Below are experts of layer 9 (counted from 0) of a mixture-of-experts language model. Rows are named router (the router's row for the expert), up (a neuron's input weights, with its number) and show model dimensions 0-223. Each number is 500 + 50 x the weight over its row's rms, rounded and kept within 0 to 999. Numbers have three digits each.
Before each expert's rows: a language model's description of what the expert responds to; "mostly gets" lists some tokens that are sent to it at least half of the time. This comes from a sample of Wikipedia text that the model never trained on.

# expert 51
Periods ending sentences, often before The or He, plus decimal points and abbreviation dots, as in advert., 19.5, c.1813.
mostly gets: "\".", ".\"", ".", ").", ").\n\n", ".\n\n"
router:404415446433511479444525566468450476495467468419468542444545493485480525533485545553488508488560501466470413474561530497504489494527428530466417476473454482527398638484437466578523511481381578461484592520537487544577489539606442491472501463511505518445517497500414493490448474470565468423555625561499562510577495548424434466553566437474477567580508436518412497470561537527463516552569495554490401485488454657490522510493474557508465491507552460504440532504487456459490457547513433511527478485468574508548488544510599553477372415446490550445556490489527540568455593544538569543560530493428522543519502529507477468556531520591508471475530392390446493522583540440536476430443
up0:506454378479452455514517478560566431437444438552552509476519588506459387467474509536547482382538462514498471494498488444537532477476516612446421508522519463569429526489468530469508447509438545476536546526505612516529501533502448587544540476517467536467458468505410457466536493466512525512490478498558606433604481465461500461558563432516554433511551579465533527530581441412606489599638477529530391525583511553543449447491515515487500532492500603430537445519556646535546537528527518519452440428440570512507457520579487592560446493448539558453535438556476470422416518491471566432582543512521516515487455507513428480495544525545572564429523511439515567483434486450493530498546

# expert 8
Adjectives and numerals right after an article, before a noun, such as other, two, new, several, former, various, American.
mostly gets: " other", " new", " several", " former", " many", " various"
router:545586425468522495460539522444511463563380449474500575579526480584417436488540549565474534489536494552490460491509577546484466466494462466491424491580483654515427493548531542536487485469458471465416602598540487525445531570538538473488482529533484511518520503540417508411512490399600590435547506567504538500531478503429518564522487425512515539548442498474420515516461580548471521468593394573537504513413556455479542515518533507533508468466472395476435533426496499486495487477523528425463518452569561422501524569512542544424459500502537452474420508538588471538496517477471518379582541421478396496506606491490534418556564552497472513471448508547428451595459493472508463380557
up1:518506507503587461595473508542449535501421459530497502497555533475497516461522354600522489506470436544504552497572516475501504594531568504462392523439373434437431520535418452551471485515470507526510544511475566543458426521512626559463455469485357483532399609472488504515438437550578573486573460505468501490527546498521584616444493499463524531515473557478460492526523475525567499439484469537536468442459532517399507501473573397508474519592422517480523538488486525564507510505419434493556529467520392461482460491550492486465494555433501449500529580537482499451458497398564621464609579472521433486491557583447491427529466552496451526469472533505450433445503525500522445428412

# expert 2
Words in names of schools, universities and fields of study, such as University, National, Medical, Social, education, and the adjective ending -ical.
mostly gets: " education", " University", " medical", " social", " Public", " Science"
router:430575461474535522426490558493505506532468527413499511520489477514550458445484490537576537463450555563565516535499588456546465525464361439439481488496485545558489482524523507626493589550563483429548565494560518500563511602573471476485534495511547474529524559430543398472522430447581537521525544537415573516466362519482383596467452464515508455505565527424391543523474560500502372530498522505558473489468525519463517444522526534505457495456572409544482537382451503481432506449565571383576502426545487446500540565491601533475418431531520519493481443549508492497481563483532514395509546463532496544485506589444491528468466505568492551463469376517431460452471495435558531501528
up0:492563493521547505436459511376550588488457471407481498489507541520449589472453455453501487558561543450489607574578498493514499496537536475368428545608499445416524523471559543614546505520554568518534489537531478480589557480510534488443398419551529488417437439599527581523509430463537470583466484516492544459528521573488544506516427419585541463515452534537503481499493458409577499451559492458462470528529442456439551507593534478511466463464490457498511530487504507572525500484489577470507540473459497498539470474505437443439439562495451456498411412481429531480494528579451491415546362419570479491554517475473512538534500522537606462441395621483480401482442493529510434536517

# expert 14
Articles the, a, an, and sometimes its, their or entire, usually after a preposition or at the start of a sentence.
mostly gets: " the", "The", " The", " a", "the"
router:524497496502494533440515572432475538540325385481538539527445471611479477492510456521526466498473474566542481613586510565418556456563489482408470430548477552480483542435513500539472555545532387501460605522549480546426531528509481428555412488424460481462449573568464485517558431449577552497519584519439597506515460502458522461508496535477476526448475449394453472451531480559441455466479485530523486493427527527570587545558499521547447438561557426486447516456483535431456465431502551434531484493528515509482557536490553552414432389438520503563466522517573503534528588518474523503630549447467452573548561517590415546518518511431533524570479407486450463504529477502459525448536
up0:525573450484559447509385424572474514506470615511599433434440560491446439528507506532473442436426504518559333524620470548547491438506403445446481530599505417599503553501491432572457500428406521443493550494582508593484515529471551525431496489528513508465491460481452514575500551506452497549591453507481450503570519513486436479498511564515495546530521460456575476532579439517528461451581460513489551515464508537477529558536486430395435618534495575464422473516512478474488499502506470474526556493563463429559484550575530490489507456532518472445438494542556474510494418461464462474509514590540508403420497454512427424548463422477429412545491453503549569510541429433449562468491

# expert 48
Final pieces of proper names, especially English place names, such as -shire, -ington, -ford, -ley, -ville.
mostly gets: "shire", "ington", "wich", "dale", "ford", "lington"
router:487424460405487497458519507481489489513461485477515552500482521458504522504394517513538517468520461437580472564416507540545535481588501551434416469524467513494522539391476606566570609545497522572474561568554577531531541533543500473457475528455414473522476540471538439479564382432487523465442542542464488433540410542503549468551484486535520477609472414457449394557557565570370463540566487526437459496464490527556490467479428526457461489469572428495574509470410526411501548470560537389517402480504583522505548568553628557484418468449533413510474461535431498533522480510514531461487585425565429457526565500581498489536536503578506473473490467521395506546570495480508506525568
up1:437537498470595491556409488505499426561482515463527557465532536527408486487527495449556490522467440483526566506437554531483443473515457547524453530649532593552513433463429532534525498380531567498585445521601558465572534572501517466519589522530478514427434478446524467537508421433471537428524532501469438487465513528594580477488442502557433547498549448449527396493476573512505374534521585527493468458485455574566530512366401525468464503509497518404435519479472580381482463548527506510455493519550416463515510475469567549564598450501457472539433462538530453553542568495572526535483474477535487429542474479573455529538523383553483488406463479519443553581441510455506482549521

# expert 18
Last two digits of a year after 19 or 20, as in 1989, 2021, 2008, often before a dash or comma.
mostly gets: " century", "–present", "04", "07", "08", "06"
router:482458498436587517436523501523517500572501473493509405495412488465407517571429473563559470520549556426506442472469548474501547513558377441464508499560523487450447528550539470481623603472438492498485593595490536472441508511611522435458531465532444486554549550536472533494543415394540518570504503575512467477463484512509405482486441509471467568529528447475504482521514599529430454503493527508475469523458479565400473550543416557474392526496495446453430521525432505456472503494473505443584458506516512454433465561505598565387460522479549456505526422476479437487473562505507412405579616510505413567496576608545445447571544617500525507552522549511534554525585505484462480499534
up0:504561444472604544509515457432512478505452490529455494517482456488555477511573545480557464519597542450605461531589550503539526400598534503527468498526463427521493514526532478610449470445640466531385450556476453574540480483596524411488597536474473504469511492495373541542548434450520469433441480561464487540482473462577489390548417542494495531521457552499441470466501369504512469474510526506560535511443523634447504469499547457557485539402449434469429496520432487475551556526536483414527530456572539504476501503547620481523409535538520514486567473512522431498526528473480520447450492519555369531562485515500558523519608493441490470467543486492548403489512469635490461537523

# expert 60
Past participles and verb suffixes after was/is/be, such as known, used, released, and endings like -ed, -ated.
mostly gets: " known", " used", " Directed", " decided", " available", "ested"
router:496594518503588444534498568547486552533548426476456526534496455548493489534460563481582502548530489500501500524503511466532523495539419403467426507545487570417397569462599502545525477488461507538420589527480517544595498573552434491399513539535407487533500522521413480452525515495516507512552514556468437491470509537416515543524523436500521518458527510521356510511508546509403434508582507550517497523462493491546462496473512508495520461572528343455424524466495533466490498436449532422545510402496486475454584542539546585405454512454549474529533486523500448518497544550566516375551497390503408507554541469479522440543441591531414558478442494573377516520467647398551494465483
up1:407522424506537448581434523596536490448375472469439506396458536513484586428458552568550575531476540428538482541536558446416569478447475414545465524479358480479470537470501558531509519519501470491502471519590552541474473505423401407476505425473449471461464525488471483439495517487544574475418507629521472633483522531536508477536517534504443540500513468421449505505496557580433575524466519609560531470539485412566467554464496483485513550524466488458495540450527468505515501504501486582471626398446412465523467551572612508506549554477447499492492462418440556536401558488529477459513509457564430465489471450497527528648506480497474467430583500501525460503530563507531514536493

# expert 47
Final words or endings of organization and title names, such as Records, Racing, Studios, Stadium, Festival, and Releasing.
mostly gets: " Records", " Racing", " Magazine", " Motorsports", " Studios", " Pictures"
router:447541519434589497505508520483528503564447505402456550495448520517513469470396545527527504481445491571569505531514546509535558511536453426477445468594498547491473545418592578642520571516457468451564554592560560455546508539549443485443463480427505456539502577463538558520512497437538452551472473526405521469481451540470415528538476434529517505558492498486456469475495601512358472484525501511540471438512486518529527439428420536460443511523586420459457403406458474393478487462520512458507455419575563530454476542503587612485473487522545476528567501493513479487457499502622463449476539456570429453570549513551536531487530604575513540451473494461404503481641524457605512512476
up0:573498492493522539444426532435531428476408484507532467490437441427500486474419556521520534507502526547554522457552449522444498486580531405521454446478444452469455514441452525549511480457548499553576548517573575497396529420473523437553537401496502509537439493371542400435483488474510628483534600531476460544589484460438502516508519475438568485480444404579526433483546563463510468536475555495481520562492596493571461611493521451542596536371486417516487449448495457472501517562531521508560477515466452537481468418498489589519364562580515439533606429484474469549442432494462510477494464556570362533542553547525503486452476545513532533465413471490487534497465545488559552492517

# expert 35
Capitalized opening syllables of proper names and places, such as Al(abama), Har(ald), El, Pal, Sal, Hy(wel), often after punctuation.
mostly gets: "Al", " Pal", " El", " Sim", " Har", " Sy"
router:479467438445594531408514579563504567540505457391505435491485504537562528476500562532532415459496421448502486484478555502490494448493531525415534462585531579612497484442520452503492468527538452515480585569458565518457503532583576525473524456514402371492574562454612477473554501403530474544459536514457611534468421509443522525479394351454420535567495483441481465469509538575525448481536510537493489531476560503481494404502486559525522427553539487454364574417535541443433507427576534445573476512522435463435508546456508544456450524444594546524531533546489451519566426510508564445497515520539444583464505521479538496463531521501541461512490500502550500566522504408404512441535
up0:494445521521525586536575553553525571488467477547479475557479535609489407480413355539551458454408476496463441543447516498417504589493480465452448503476420539522441467525484466518436409468418459434608497459456374571510467463454467553464480541502463439533457474508518479426502512489517491483461487505415451575500508543544499536513459456422423481443501446560464532529471477490518517584486488496491449582441510526418496454587447441564555517455374438424369502525435564593508529447534551521468438544532552438523484490575494437496432477484465473549498486519452435449475507493433457454580571497498493488584506538461490557508597522620593488508501507558419555525502449530526478448405

# expert 59
Table bars, digits in stat-table cells, and title colons in citations, plus rank words like Sheriff, Deputy, Commander in lists.
mostly gets: " Sheriff", " Commander", " Deputy", " Officer", "\\", " bass"
router:484513492481583607498547511469457572548477499483479496505491485515578507509452511518539517530512499438522391513454510509479450455526479486504482499537488565477491515509557570537565543579486468495512512573515525497526430509536553495473405385421531430570484599461530529478515501478565494492564493534438545500460408499417425612442453380535451554540509497484495490501441515502456472572492521510505508482489448490425472377495423673532476513575518393497416423507498493488420484481517519459564494527553526552486511529466602522482490524349515494531458390575523408505465508531645520506520635491545476529634514518498543400511503643512505437492492517528487531502605470477494463510500
up0:469485470489431442435499619564486606444531513678532517497550527496483519486444498509559521460485472525553487562522436383545523604522529528470446453528461548561490546525474520531549499534517476519518615383424560526490524506526494427494419501527425600545469518478568579512453519440496492480483531572518566510404517456526461451441515472399464459396509481525407461508606469538468435490496472515616474531463526538471475454568519528528494526552425494555495438501542472456538569491490458558443496501531564521393499413601509519485515471470532405464559548445510522477476476563478466486597505402471541443530488455457608411441529474520543441450487448560443493475505477494458415411436

# expert 38
Common nouns such as project, company, complex, design, extent, subsidiary, a few verbs like prevent, plus stray pipes and coordinates.
mostly gets: " project", " prevent", " defend", " complex", " firm", " municipality"
router:482520457473555617476575506480483592526438506448512466529472478544503532454437530529560529538510496408521400512437527525497482463492480469494490480550499555509458521509510544513573514525485473441545500537550563470507425499544538470406418429445520424572522636511544522444480525478571442465611487511412515463457465508436399594419414360534459505560489485489484518494460524504446476575526525532491517500493457485430496379466411645527456512574517436473486462487503500477425482443527533467535495529544531520493504523434623525479488503376518460513478401569522411510504510549640512512521601481555475497602512495477528400508503652507555479523488518478499533497619468470512475524479
up0:579466408506555414538496479488456608570475495580563512469504479537505543407564522461559542600432462561546477490539501459515566576492496374406537399494520494483481513462506595521473473531486524422467448438531575514518558546577476470595532461492552503585546444521572533455445436446447472553516540462486499491527556453511459444562496430481537475597422514454475477529579612521478572444518438515473559533472499479487487466545527487487606488399510531406523463514511527439515474557516618534451415459591549542411445481575560459528491463400555464584480510427408443502494458469540458439500516475486529532543548491496486519555454448493588495451422450477494465442460609460529548508542

# expert 32
Cell-final tokens and closing pipes in wiki tables, such as 0, ), kg, lb, mph, tick, dashes, plus ends of names.
mostly gets: " tick", " kg", " lb", " FW", " %", " aired"
router:480512471493542626492539501485469570542431500448500472494486493484547520453461538515522509527508492424536423548464553498518474436522484477502479504527467538503476516482546531526584509529514476455511510535533537488534419506545545468428410397447521472577533574473541532514475491481539460522591462520469515491465441508441411609460424320534437506552501486505487527497463522508430463542481510498492491488492466499442480416473412671554500522574509410519478464507515494487413458419475514457581486501563566559460514588438644540483495513362522461505489431552513471514464520539659525498584627476570485568600513490446525425511471656512522456496505506510505541489629486480519475518511
up0:390456371447505534513488584539515514537568459498545502449634556543494408448531507552443437465540552603463577524531584494584511406608566519472449514538581542448512516481505488453547471490523481495572470541480499591502467448502506455560478478550554534484427429523488506520428555437454438457541486545394482538511538470471400448467552506456533414512482541444467528506557448455453525476496526487431448434556468509493401526460599518501454477469489465413460466538536579562485422561485547564527473440517469479500610629525449540513454486561473514519529496508425485556450519500495531501433486421510472412470535532520426529447482459651510553502540459517411422535521438535432577510473

# expert 27
Prepositions and adverb particles, mostly on, in, over, during, at, along, often introducing dates or places, as in released on 26 March.
mostly gets: "In", "On", " During", " In", " along", "At"
router:528496480409519542497564518509532538507443437385552533532497420468585575442540490592478543505552495510595522451472542497464471468488479404544489454545441498535450510429475499478547522430441435524480519580509528471511492548526473523517484526475391483479540614463511559510567450469562455601501588584422433493489499572473448564456494380497484562434538552401491502526457481596530438504536519497524459475475581545421523536492404503546529528510522497535390432489490466422467441502416568546525442407533469537465543534544485569473489504507501515522539513422408475625444552462571517395501470458566504447582546522452592416540581534529490434524491554442476477590558530398533501490482
up0:456462617440585464509532470524570537503432503508475530534474511461575544463448526553550511479546461481576539510482492519427523561443590503436551459443522491497507464455552487422434544460443531456422554527445585566544492606491512521452550490506547496533448542432453430395585452499467480560581451542501512513576566443412525559537545470500473627483497498496416464504525514589571518354496525567547414516460466566463477646413439475503426416496474525477464440518553422499542529504459516460535541462404466468494454545527449487539356518495436451527575529565524551405464513532472524458500433521467499432566527532423523518543535484423499477495494514501502406459521545452491485546414

# expert 10
Final pieces of proper names, taxon names and brand names, such as -rus, -osaur, -ius, Aria, Oakley, Agriotes.
mostly gets: "rus", "osaur", "otes", "ulus"
router:500516468482551595492554503476460551538442504445455476532490500494542537453446538525543541497502488460531414512442489514511444457590473473516505508545471539525497504500538551550566496561425465492496504579540544496528438505532503448440404332437529418589532599470552517517515487468530489553588464523435545465492445554400442591442419393539429545532479492472495516506439590499445476566531538493500475461496468493448512377475397667532441476572514394493455437510515489486429446493480505457523487517541536520512496538471587539476492515364542470558442385570527483510469516556598500496503622482549464506610532491465530404529482610505499418538491477531471491514599468459467464519503
up0:431505541434471478478574514457450507511455502519456545478518424587485474421577559394447512482495554521384431547621567465537519530587422484385533504515549497552552413536510454503498506410478510516497516525410482454550596589560523470468500535517582426526493496532545547477457494495556490403502562444521572411586507560537485535549426512452528440505501494569445573519470550492491407475571437510437448586472504506551599472577528491453417436564447576553501477472517535531404424468555580535535523517505570475479440416466502490422404488513499491565443550519539504514472565545485410460606611497481472503519533551486466494526444487480501512542500410517531466470471417438478518439558

# expert 55
The 20 or 19 opening a four-digit year, as in 2013, 1984, 2000, often in dates and ranges.
mostly gets: " U", "20", " prior", "Pro", "U", " COVID"
router:545528501464496636456611518539530497532459459477492449457493474497528562460551537571524463453514504497524476525485546515532525446547444466548505401503493527518450482463550492519466567466524452521516602555612491529544432553530535459529427400475425425491431662551467569458417421496557545540473426552441523458471503428434411503478444406484426470498477545510426483509483524497509434448455578503490530561470446527408445420485519554429474556581497429509484527460520473491485547528492587476613436503590528540478531539487520507381505524474496439519539463533511462583519485451484580435506583448568504483569471581488568434605620558542552467552443485442484491527472526405515496446532
up0:437495495440418472397510466582509449542495447596460485470495488444482519483605492471507477478559574538481583514479535478495584511476529450529454449415489467583452514525526403463487495426436518520556554438545570501535492491442504490579454431539517468523518611536509477460579491457493463592554456602488571443518514552479548386363633523499539569496507538453467517465527503536519413541552514485534557570415442489539461578419532426446400632535529414488564563497468489427490578542500558489510441430561536498597557508483535516545513542565491469520531518517440460520457484510454520566538497432486595435434493451563517448564502512549474507570481559470466501501456588492556565447489

# expert 54
Prepositions and linking words like as, with, by, including, became, after a comma or "such", "known", "served".
mostly gets: " including", " became", " include", " with", " like", " become"
router:415423447527501547462479560479529459513448402479487571511462470451502553511523578517540446445559428457469461484562575478429614392548494528481469553483558535493440530501542513532530491568505405497528600566459508509491478666492544510454492438495535451446540586504443450442585519437508452527530489478430569541563457468478525483466469555413540574448441546456375494513475613649476456465519463569503442506518487470523506514525439496484575483545550414526444549479462545497459525546534599417487447552491495534503491473524496578449438467497497414493514486517413469513496573568491518421512516523479433526547593517495487406522503583578573500513498527465479426523505632475513474403552
up0:465482525531451476524510498544513619509445489611513531519513455408558428431491580446468417553529447429538503426463622522514430469442446520499477537550542563494526556490585558467513462508424561513519512509492543458579509502484465560565412501535495470479527634506546532500549572447508444572556519485444518470551460390471549595545471427387535514474426625533443549557493581528482440451496464448490486461564435394426514559454533525537540463501434469543523474485455501462508559454558530469478514457525509536508452534435418471484584550508551544527471534533426484546429523530445512431512551476637462486501485531450501498521540500529527429509480557651548462598572494582539551493515

# expert 52
Table cell contents such as dashes, digits and blanks, plus sentence-opening The, pronouns and closing punctuation, as in 0-1, —, 2001.
mostly gets: " ?", " —", " violin", " artillery", " reserve"
router:480515493490555613479553502474442561532468504419474461516484495481510509487434526530560550499530440413501387509443508510493439493509495487509465529525475553511472529495560526527582518546490455441502516557541546502540449503535527485429404353458502429582534614457540546483480492472570497474589467517434562472461406497435425586446424356529439512589482475479480504488451531506440457580516537500507497553514451492424524430471441665528440518566506409503449442494493488478423500444503507480610486525548551553498510516448614536490484528416517495540453402548529403500462528539614488504509603483527484537615510479489512404508517653499495432532499494501495505484606480474523484510488
up0:523523501470519585544489487503460419470460449557493506493561498504536445607450519515555506530547485552496575548465381509419571378531434562456614514645592496444473462414476502537495465465527509501515590596498505510506552518565545434552494568533561500526456478582537507441564493522490474506563459508477517445466440494492474468423493460508477611455436547557409471526395598502426528449453490462509447412425422512477454509585572484556522459504474522513414430464453494408504575495477517555471399472547500457537474502498447526508465447506543489442519517535548507511447465425589539455586563401520414467560487550456498427491494547559476504584414477403518483512503528532574494431538

# expert 25
Digits in the decimal form of map coordinates after the slash, such as 41.57|55, plus N/E/W degree suffixes and percentage decimals.
mostly gets: "°N", "″E", "°E", "″W", "°W", "})\n"
router:457505395539524496535570502480554516532454442442543476561459443555535498519401537493506545446538511516574493495476549490477499551504487435547434408591537479511519605481543505529479467499473471465579504571431469527534379583572558479469548300512542413586529505410587501516497553472522469524569501537482509502427428489463470503448460441604522533549487407507449523467436546542470463551532556492564546479444417503467488444503462522523448501550548405496444477452490506489389484444505569419472477483555648564467513568435569538460510521447526461515522427570482483504441530475540561437545566458476454459556477499442597507509504601552468452559469531412498570506547458494483485554560
up0:525480530523380538445585538494436552520546509491523482511543611542448554482500516477561427557453456516481523541495499547470568496524497462492548480539492530494473482633547535586431508512462464569465551507447536521528516501596472554491536343477427570475518531565533488505556472478525444530510493473440505582480476512449478562503402510429560494530529486435385449526425452576548485433614547477598449557480522536498492321401509498554462487452506517454399523428478560554517508412485477521506540495450530426507535452446533515511548540594557549450472489554454481525470499467534469426410455514475452535414446561407475531491443550427512394565581534487494520529407514530483498563551

# expert 28
The preposition in, mostly mid-sentence before the, plus auxiliaries has, had, have before been, also within, across, throughout.
mostly gets: " had", " has", " have", " in", " having", "In"
router:486433481421465577424477494494560562527464413518519533481448452522449564567391479519508499526541581518459408549408520436443395462578504515527470438453473524531461511348545511594444576486505469513497606561545542523468482661634512480446572420508444531456514497493459551558526524409533410530510517569432501492460519476420482490483566488502440518462432484454404473517497505599501489453522524493523547459425523491497517485555520594514507505472537479504540522387531495457477546468476498523557429534540559527560627487464506510408484517468516493526467470508409515531519489448526457473560551541537428567528585404448529488532539448559544510565501397483513538549586530487490448466567
up0:481494552408503550484561467460548425619476434539513541483429582457507497530497518447482586481529543551476549533540563451531542523523435493483531508441530595568531474525541494525491431460539481522550597436431459559442500542560452503532580553572486449527459520612543547527503463484480504525603511575393466546433503525551534552470459580522496564527440447460526550443539417623510503457504554588435340518485545546540548471606494465461493598504498482505461459553599471525506474466480445513449587547458478549392469507543462584530504550542489565432446521523421580563501581525475486485521501484433523500454579513565532501393513475517498411532532435543504495472476523387531504423485

# expert 17
Ordinal words and suffixes like first, last, next, 1st, 8th, plus -st/-nd/-est endings in words such as earnest and bystanders.
mostly gets: " first", " third", " last", " took", " second", " next"
router:536592519461503474390489559494532550503532498494517471515441385475467358464577514573474537483546472449604427574459479537434448476485505575558477524517514538466434549561499575534465571553479485542474557458427428578573482626532528476473539470478377474511519532500442458445458453411536518583486527502435536462481572537512516506501459493531432494529435541471451563474463443489463463426473537441548571438504580577512600466505505587551431557548524486502476421473471470380507509479456498534516457462528547507514544526487511578426490458444485434515520448524507502555564606525545422445569519335561433529531591560497556458543504561490465444511459402460484497565492510480525487551476
up0:502528579441517548578515501480548597489493477404558456417502535483552494467498491418494460515513491457605489410497517481517551499441422577558460506498571576443488527535474546560509490559565480555539510511485495454548445506504542518409553460474560520448501530600484493471468509443438469471476572483464468510506433490501538441585506464576433475530470466366457508575553533458473517455487531495506491503424647509530482485577502590547487562469518487459538524423472487472563503468406533422515562522483452550448507409571429545439492389417594453489486501480484576571519562529469452509556405543471504401519602525456508473451459420558545480583525368417496530539568507488518558590413

# expert 58
Nouns for war, politics and society, especially War after World, plus battle, Party, conflict, government, population.
mostly gets: " War", " war", " Battle", " Communist", " action", " relationship"
router:509528475491556551486564505445478518528460485370491574514493458516479488464460508528511466484478481481519482500480531460457457488478428499509534486568445560528425497503511598550539611512427491435546518555537566526533416526580554448412388455504511418541540549503531531453467519473607455469540451540468527440420526516403392570478508339556475489500537449442481533490446501508454481514509562526483479451487517499446515398451377649491466516511499442474460453491495514433442528483550487497561452509592542530506539553455585527463487488383574520497481393511529404547539505537586521488496620498522516494547507523534559489549478694510567492521512507500476525512625500441493566489525
up1:517516546481508626546431473444512456524416548467530458497497567530586474502497500472485522575497411521481513562501462476562425422489571599408523464466566518590484494567531462437403483481422465494423460564594426486424497521509528586496430577448412479467466448499450446500486537474579495382474525501575511456523463446478486492512547493481468552530460509602493404466565501414387357501499559539523386459463494557459568590617487483489490498450554433524458512458564507446502478424479461508523516565486489499513502491507509454441533519499448437479461471497443544563542621458461419452463492429547530501519472504451516533433514577563547544571526504430477435463455575486431532549539

# expert 45
Possessive markers and pronouns, such as 's, plural apostrophes, his, their, its, her, before nouns like own, father, wife.
mostly gets: " his", " their", " its", " His", " her", "'s"
router:432479401463447477426495559517502456553410459472460532461471446478454483540483560533570549495513576509541546483495489405385493502570483471441567493488475497599496483467446525522388457503487487496518627523521431521548546511528493451537466466534421460509504578467473530500407424409485474505538575520469562452511531517515493526470565456485497516558479479522466398540562499470470457512490474619543491472501496544464510372508492568506444421544559477458479560440435549471514500422421536450576496581512526509478550483495526570374490557398514462586579482504576483514513561575510514480560471476461576503563523623461595415599460546552547535403438497560482447570454507449492508477619
up0:403479452542488540558549644453408592570455455598476483472477473511465401473448545481450500428496556551464592527451497474498474476499457450550534488552448466504615461509495561497505572506517475570545668582468478493455465523524423555517421531537486424573470497529491536520475518454445440463482512541520559521456560499511562536522611378487528557552473568448473551531495458420540460534524554570505489545516491492500432494560549526430496403542514469501492506505500466563494474478519510521489390528491497557444554488509492484455446447492503494500488486439472504354429540491468606511505419563442577506633513489545585463502510513497465489498457418493407583597492499403507552436534

# expert 3
Blank space tokens in wiki tables and number lists, usually in a cell right before a number, such as | 8th, | 19, 3–2.
mostly gets: " $\\", "@", " Om", " turb", " Kun", " \\"
router:486512481480531598491552513466467584554452491431484451503489490485491545493458540527590486505487480427518413536451513495523449471524492489506500473540466543552492515490540554525584558522516465454486505565532538495528407496563527459421407343504520434544533612467541540478492494487547453512558477510394514492445435512413457554425412331532434540543442476467488529478419544503446474517484529524497502444442479492415500368489410668517499479554505373501450431501501493480414481441512517487579475518557547563449498524452597521480479505376528507533446368538522392517490507558572533507531544490542464533608509493457526435503523642502522453487499507511489504487575483465509505506486
up0:474384528529408489400485498524460456359418481452500559473535523608464499490531566485491523452518520516487487526460595579476524452548449544458490436411561502449539499477427556468509550523536540522494484450469506475512582592564545482452457556596514496510586490455414469519571579491488405432530537647457492451511466568453433467522494560446514558469519528405450539506504548501619525497430503564411503461533497553511511449505481364494473513496566474473454444463471588524492467443468432522460503545517459507424527530499506523520557474513603481532478521493501527471436532591485560411472488415528485495480407475400552378480517593480569519484552451561450546449455529410491483474461

# expert 1
Digits, spaces and pipes inside wiki tables of sports results, election tallies and stats, such as 60, 3, Win, Loss.
mostly gets: " Loss", "loan", " Honda", " Win", "osm", " Infantry"
router:488531477490568623499540513457511585529446479436517489517490500522537524492466508516546522522507497426526408545463523502490447428532495520519501483542491539544473498507523554518569538555497472477518512552551554479524420498532528481463406422460504416579514624472548538496472513482534470531588484525457538456485465521397418582442430395539461533536516477479481515498447493510405483561503528515503515503430521491414489370475403675532494495549500397512471444497485495487423497496526515467553498488555528556512492523460654525486497522358514477512449388538523411516476509548645522505515651485530478505608504507465547437510503673507537470535490527505493540498631495478528494482475
up0:414452578491552557475486511469504484442468386507538408482555521514508433522556524462443511565542494498608541431488427461530462546449495409447486549548586568461503456487563473536457525392538476441540467407484498497551470484499473552446583551486506543437552580495460465477443526469501535506464497538487537454543393516466534501559574568501470490458425461468429387467499579599407471576550422500407436551518407472539493438448524576471518549552402470482511500502405578510455537561447547480493525437450538532549557508514434518471539472383447475497475543527432526516619504532567430472610493508510529462555538476463487442481533492598505507437578587577434428506472484477534486517444

# expert 20
Finite verbs right after a subject, mostly was, is, were, been, plus became, began, died, worked, remained.
mostly gets: " was", " is", " became", " began", " be", " being"
router:383482456485481427451549524500447548464521492558547535485406422448395548405428510626547508535513399429576467567513527434540533596527512498427476526573513519434449600529497474512531473557450442553503554536584501512427505538531524456442449455445488449500474545435484421452535482482515511491463525505475490405472582476414515511479434508511503558491477479451404505511524480521488464469539534474528432484456567515487584418450508489492440484489552538432508575506530590483470492482437545495534460460565547550511581438534461558424421575445586476549521480599422433561503536529561540431567547477501443587526479540521510551513508542648577440501479482554505449451506501386567541538583
up0:387509524534444498551555578512435508481471539527544536488489475427518360459493483526570491467514542493520500552526494516557498466534456576519472467535407431458442432510515525530458484563503507431447513625556523422593497511513451445468457393548374481404493454467567521555461546431512491495440571458558579454503546405545434468528417437487541494422465496473556488555571511509414501547390477509460491537453474504517530483486514527467501501505443476502496517551504483566427543462504419520515513600464507535542522615601431549485476472519520408493452495551379455604516513456529465422440447486445585526437522467543483537616479530547408531611460536555537465480450488415461541488534

# expert 39
Infinitive to after verbs like wished, choosing, struggling, plus modals and function words such as would, could, not, him, them.
mostly gets: " would", " well", " him", " them", " could", " not"
router:523417519476506617511553521556463513456466451491550517467420430521601590523501516511512490467537473503562464502464499476528536466542453490498449537520539538537508520424454443487469555538540432556460503509501516448430414489518467457464523478534428419535492558525498517462510575424540540512545511507512560423483411455491526559485441470487455500488544469492399546415465525586408450584546493472589486495530566556538465531570470574506393403508538473528491493458444469521491495518524511485499482395506540513475585450530521531476465565446539477583498411526414537578461510475475531473569543420404366505534624503526496493498571523600534488448416512512477563605606588333415536471456
up0:530481501477512468449517529612469525525588507531570522486479587552417525564397536522504448452538544421464530529463461483389581467536480543528532485537465502441547589526511418599543531507533489600419560414527470486486461457469483444477502455433444550505413505496494491548550486444635584439516543560461488417652550480571441423500540550453491522478553512544528521534497458496484566512451462449468534454493462493486523494502487450466473492470450505420458465530569573535499477496524423416564453461461480475414482438537524533499521495522577510466451575525652424455462431485427494578560524463503513503476584589427564492553556547473469518557413493594581470451553560486502558448433